{"hidden_size": 192, "d_expert": 32, "normalize_top_k": true, "balance_bias": false}
Below are experts of layer 3 (counted from 0) of a mixture-of-experts language model. Rows are named router (the router's row for the expert) and show model dimensions 0-63. Each number is 500 + 25 x the weight over its row's rms, rounded and kept within 0 to 999. Numbers have three digits each.
After each expert's rows: "comes after" lists some tokens at least twice as common just before its tokens as in all text. This comes from a sample of Wikipedia text that the model never trained on. Tokens count by the router's weight.

# expert 9
router:514540463476487514468461492469459502512476514510518514471512483518540469517470482460537519493512520513490456527481481525519522489468532509520465521459526480486500479540487477476540539490488552
comes after: "\n", "\n ", " ", " such", "\n   ", " MF"

# expert 224
router:498467441462523519509513535506514503490526459492519494517493493461524503465511522493466492538481503473494499497526562502482532523508480467526503484495505498488493510494504521512528506571453527
comes after: " the", " of", " a", " and", " an", " for"

# expert 243
router:507481477502513445522487511456494530477517494464486499473503487504518489526506520444512501475498542499509527480447462490455494497535528512455499559495496470492503525559484491504513543485532524
comes after: " to", " he", " who", " He", " she", " they"

# expert 97
router:512497499466490489510501517518492472479523530485506488506463487547552523536484517476470461524477464530497539508521454502503531526513503495506462563545508496502509480516533465484487502505538553
comes after: " was", " he", " He", " who", " also", " she"

# expert 33
router:507498498486504550540520564543525484519518518520483499472507506488520480512445497505483507525476516472496447520475497514475505491498497483524535481462512539477473488498492429517488499503521504
comes after: "\n", "-", "=", ".", " Species:", "|"

# expert 34
router:542474496508498482502461472486518525547483465497507538479467468464481464482492509480526485540530553454482480513533483469479534517518506503466483537504546494461481471469472536516535480538472519
comes after: "\n", "-", " at", "|", " /", " •"

# expert 12
router:485501508494533501494523513533511535478541547506530519499533518449546513539502518449504532490486466460454477532469523487473512473508498514529537504490498502496465493505498471513499492513466532
comes after: " |", "-", "|", ":", " of", " by"

# expert 128
router:491545537519543526512450533473471463530529501480518475483476509493458460554481489504513453522497490460548526508445462512470504460498532515492536471528535542467520480509484454529505521540544517
comes after: "\n", "The", "=", "S", "B", "M"

# expert 48
router:525524508495477485531482468467510533488484538483468526483473481549515497516493522512485449506495519525520498516463497502495480513518509528512531524477523493490482552542471497510511500538545498
comes after: " to", " he", " they", " He", " who", " she"

# expert 227
router:472486488497523480486501490496514484485504539523519528469498495489532506461532507494515530460468497456493462452502476504465515537511546509514532475522543461467534525445489475513529520475453495
comes after: " the", " D", " P", " L", " N", " The"

# expert 75
router:497500514457528498519514494455505497510487466509491507466476470461497497485467494497546501491526519504502508525517477504529498519501469462465541509527502529460508472495499457534517544497524479
comes after: "\n", " It", " it", " which", " 3", " "

# expert 150
router:494518516502545475482498518528493486492557498494515482493492511453492479524497481441491479532467527512528521494464549496452529470461519494531524450489525508480512508549486445528500517533494515
comes after: " |", "-", "|", " the", " The", ";"

# expert 238
router:450478472510488484467499517473515494480494532485492508499460467457486529488508475520468546521556543518546502531510543516503504513541492467502516500496484461502467458478483517470428483541529535
comes after: " a", " the", " an", " with", " his", " its"

# expert 0
router:499498514488527484511492478494495472559527521529484494455493503486502513461469531509508459466466508485497493545544547503462548530497504501534479502464541547493469454462515474487531497517466486
comes after: "\n", " Al", " al", "/", " a", " non"

# expert 63
router:490519516534529510478538504534506520484547551517539491473513516458526495523458511492503510508477485496462461502465537500459498464503532498526557489497531500477466480513469472497489490493499542
comes after: " the", " of", " |", "-", "|", " by"

# expert 85
router:503471454512522458508511501545528524468515535508539466502500506476508481550522482472508459536474538490513534478499537509480526491482488453526466495502542530461475518524507463532509524518512485
comes after: " |", ":", ";", " –", " /", " 4"

# expert 61
router:506490494495508486507529519511555502494483489499536496445510522485546477497477498509474504474519528468507525456505525510490522475513509461539469470483548509485489513533479492526478518532522543
comes after: " |", ":", ";", " /", " with", "|"

# expert 155
router:522548484504509476502520522503535490471508534548550504511544481509493472511469478543550484513504489549479476482454506483480492528495503433538477515522491489474523460478488503486500453514470520
comes after: " of", " and", " for", " in", " other", " a"

# expert 163
router:480499504469496456474495464511506464507543485518544518474488517481488496479487479448525496478496501510514534478492483531477486542472507486468453476499521524515536508561528472529517518498470478
comes after: " |", ";", ")", " –", " -", "\""

# expert 166
router:531474501525501484484443532503504504478515457527503508459487483474494456482530501493513495536531547493545506476552470529526468472443482465483516472484487505503493497522506516518538429508506519
comes after: "|", " |", " October", " November", " September", " August"

# expert 162
router:490469503548538472452497530501494509495505527505512544531509493475493456507510465526488524564536512505487487494497484518494495528506501440514505525518488454485492485463489498486508500561460531
comes after: " of", " in", " for", " World", " a", " on"

# expert 165
router:468482475453533499524503516502505461496500538497496492500500498517458468517460487476502521527510524543523551518455522529484483532463524485489518478498536544510517479508492540498503536539553499
comes after: " and", "\n", ".", ",", ";", "s."

# expert 124
router:500529471483523500526491485543465501505514492479513510496465480474476494483470505526487491453517451524461492518471520485481454496520541484515512511460465518500469519509474504533542503465518470
comes after: " ", " 0", " —", ")", " 1", " 2"

# expert 194
router:503514527527545521479538514483460500504509540485527502507524533506496493547471489493460491528560463463486512530459490536460516473489507499499555499487502515490480478504476458481478509463524526
comes after: ".", " of", " by", ",", " in", " and"

# expert 176
router:479519498513482495533509495512457529544513495500483481501470460505486481551474489482511501460482459526477506515505518517476473497541501502466476534483509533462470532531470488506521512486485490
comes after: " ", " 0", " —", " 1", ")", " 2"

# expert 83
router:471451527459540485466460479473500471505539475521498498506510532502511469461512510475524508491521527487512543478488545473469474498540504456546507451525507486500527477536486514507540509542486491
comes after: " and", " or", " &", "/", " /", " to"

# expert 149
router:444460526475511475469483506525504509488461458509497493541507512496471488498537485518481487537448534472482513478477474539503484551518519524487506534503517464544530507488518509543476516531464468
comes after: " the", "-", " The", " his", " a", "|"

# expert 17
router:480524470468537526496532478502525515542501497516491506543492495469526495534491511502514497527473490469485464447516485526462528457429546492515495502529520473494506520506540546521485496518500520
comes after: " |", " P", "P", " p", " (P", " F"

# expert 45
router:515479488524450501517528505531501536477501543459527487472471504510500498481462510510513454507464495529518525491509465485539485500533552501506534514504511503432479481528507504449474497516530495
comes after: " to", " of", " for", " with", " by", " in"

# expert 110
router:495529477462482535491487517484492463514511519481551526463490481519495524495463500463503524469545488522504514548543477521489503484457507495474501475480519522470475504513507544487560541504547512
comes after: "\n", "\n ", " ", " is", "\n   ", " Binomial"

# expert 170
router:494489505478475496516506533450477506453513527485468489489511489554493510541503496504490489478499482490475538461436462515504489497520456495470465522519492483523549544538481518506485519500539528
comes after: " to", " he", " and", " also", " who", " not"

# expert 37
router:568478488523471470531516477494544530519473505466510453506457471491480523483497515489480504537515527483514528491538532506521485477540497513520528514508523478505487476520483545531509516535509513
comes after: " a", " with", " of", " to", " for", " had"

# expert 254
router:458523472527526531527499528489453485527501528484477531482525507488489473496539505499535491511469471461514477498463501445485502490512552510528512537518546494500561549493528484516496508481468453
comes after: " B", " D", " G", " P", " C", " T"

# expert 31
router:503503475510505515475480511513496542464503482468496512478467500462501537436503472475531520512483475524535497524511484501519495552530511471468481508481468519455534457538506502509523448499498469
comes after: " ", " of", " 2", " 4", " 0", " at"

# expert 137
router:481471507535549483531512501506539455517467494503527518504529459493470506470468506501544476522485518528537503472489513483465500518470540508480494452511528484462511502506461464490467474547520538
comes after: " the", " The", " a", " an", "The", " for"

# expert 192
router:463479474500491516490479472528501479463543503481508502482516468462506472547523484473510525512507479502508530490483552517472538497485493486498466500475522496496492516526532546475496520472448494
comes after: " |", ";", " /", ":", " -", " 15"

# expert 132
router:534487490496474455518517505458499530521525530507486475470501474534517499493522494469506499462482476542546506492478503473502531511521481510480517494517523491482543529522499526459494541543503515
comes after: " to", " was", " is", " be", " and", " not"

# expert 159
router:543538555524460470530511491529524520446523501445460475514492475461472512484495513468453464478473490491506526516523498486477460493479526550518527472517508510490455489486513493511516528513524483
comes after: " of", " in", " on", " and", " at", " with"

# expert 62
router:526475488507497474512467498525478485448511542489481512516511540529496511495449486490504473509546516514478457506492510506523538487461472516537537487523483481563461542498526524484502512518542480
comes after: " |", ")", "\"", ".", " (0)", ";"

# expert 29
router:528470545520447495454508517504489468494533455485496515467489533528533486476507463482494483479505504497510516482522472519462486528457500525524469444471474489510493521496516493495485481476495502
comes after: "\n", "on", "al", "_", "an", "son"

# expert 118
router:489511492516514472501528506538497480471534505511529477480472492453508467536555482488498467534457536494497530516489554502481513478470532473546472493503550517503492516567503501492472522502504477
comes after: " |", ";", " +", " /", " 2:", " −"

# expert 21
router:476466488544507451466483482483521482462510450489489499540487527495482496489498449543478473509520487501467511506517448463553457539495474508512511500524512456489539512519546473527466512498454498
comes after: " the", " The", " this", "The", " first", " football"

# expert 7
router:520483521515522518492516484502527506445517490545529519507539535479546519495506517487486483470469469480441456492496505480512511477497504493506549474518495486517488495479534476521480478522464531
comes after: " The", " the", ":", " of", "-", "'s"

# expert 47
router:541530546483462476518474473461542494501538494480509495478517472485485506525536539443495494483489541495531511490526449507487472481515449520502544517498516496487480496530466448486488549496528479
comes after: " he", " it", " is", " was", " He", " It"

# expert 26
router:493493545537461499479522470484544485535517469524520510458523517550501468539551481494518469501524511486499528472484518519482520510535503522507480499540532480500503552556501526465458497512513496
comes after: " |", " −", " +", ";", " 0", "°N"

# expert 18
router:525500572454479496483517528522539522551485506518483487518542477531470482516489508481532515518510505461515502496533496517503478497538507477462516491492493516496469475505441532486523483459533519
comes after: " is", " as", " It", " it", " and", " which"

# expert 92
router:474492503496510458470499515489486476510534456490537504467471537474465449504501475507492455481488525523535534475508472540479508498509517461491475481514491470461516471539507478487476527486470491
comes after: " |", " the", "|", "frac", " The", " State"

# expert 196
router:539516553499476483483513445508541495525485450499469519449510530501496454487488508522542482481532531544476464496500499494534484486516478523467529486520492525479465496465523493466541482534527470
comes after: " |", ")", " (0)", " Nominated", " Albums", " ft)"

# expert 208
router:474518500488533482509480474489469493463491475489512524459535468527487495449521527516560501469498520517487494485528494489497511507479515487468502467551538507491509512505508498511465469490468480
comes after: " the", " L", " V", " The", " Gu", " D"

# expert 193
router:490514481480493510516463467535460512512444475455535515505477453484486510515482507526498524470528466501507530505487479538518492472470478493531493480449494474513483522488480547548529449487477461
comes after: " ", "\n", ")", " Party", " Title", " Year"

# expert 82
router:520463500508485503523539518494532514508490499518542514480497509449494504515495509471517515485484524460521524516519501545529524484515508460543480508481518513505473533528539523490523457527509489
comes after: " |", "|", " on", "-", "On", ":"

# expert 32
router:487533480484478439510519501522504475471515487506508504473471480493504517519448502535491497502458460532482472504506500515540511545448498509471542489475540518469500524500486466562547499498467516
comes after: "\n", " the", " ", " The", "°", " 6"

# expert 221
router:519476482470502513504515533507509490507475527468479495499487461495513518430495517539504529500531542525521490502500533516533509483554476462475487501471458499465510504502434547514540525516502525
comes after: " of", " in", " from", " to", " on", " with"

# expert 15
router:503520472469487509506475478541543486533485502550492517561529440504534548533474509475528502458478543472503506494476462480471495522482508509519481459482534509458475477487469549497515466484507477
comes after: "\n", "===", " ===", "==", " ==", "s=="

# expert 109
router:469494520506554503447489449526507495498514546474480512491488503511493485518450523499541512468497513521486497510522547516513538478495470492477477453497517544489464514477503489491506538488479479
comes after: " |", " 1", " 2", " 3", " according", " one"

# expert 214
router:518523528524528472533509492520461473522473466476513470467475468481472549502505505499536527458481495523487531541515474508527501535511477448456500552460479484491510511489548489504512471510532511
comes after: "-", " Years", " •", " (born", " (19", " died"

# expert 248
router:476470482522555474517488500538485537485514521505522522519512536471536519502480522493493537473505491508489435531497516476504524511533494502514575517490539504469486480473465507490510504520487537
comes after: " the", " in", " of", " |", "-", " at"

# expert 131
router:534493507489498465550506557522494523465492527517497481484528488525481517517532493495506499534534544509515547451476460503456499529504489473466484555500504483543524509544512513480494512483515545
comes after: " to", " and", " was", " not", " be", " before"

# expert 123
router:530509526514494493493455484513526476462481432536482533495529519488501497499477486537511450473518540510460505510505481505526490524473465520545507481489481522508508511497530497510534467552511463
comes after: " |", ")", " (0)", ";", "\"", "idae"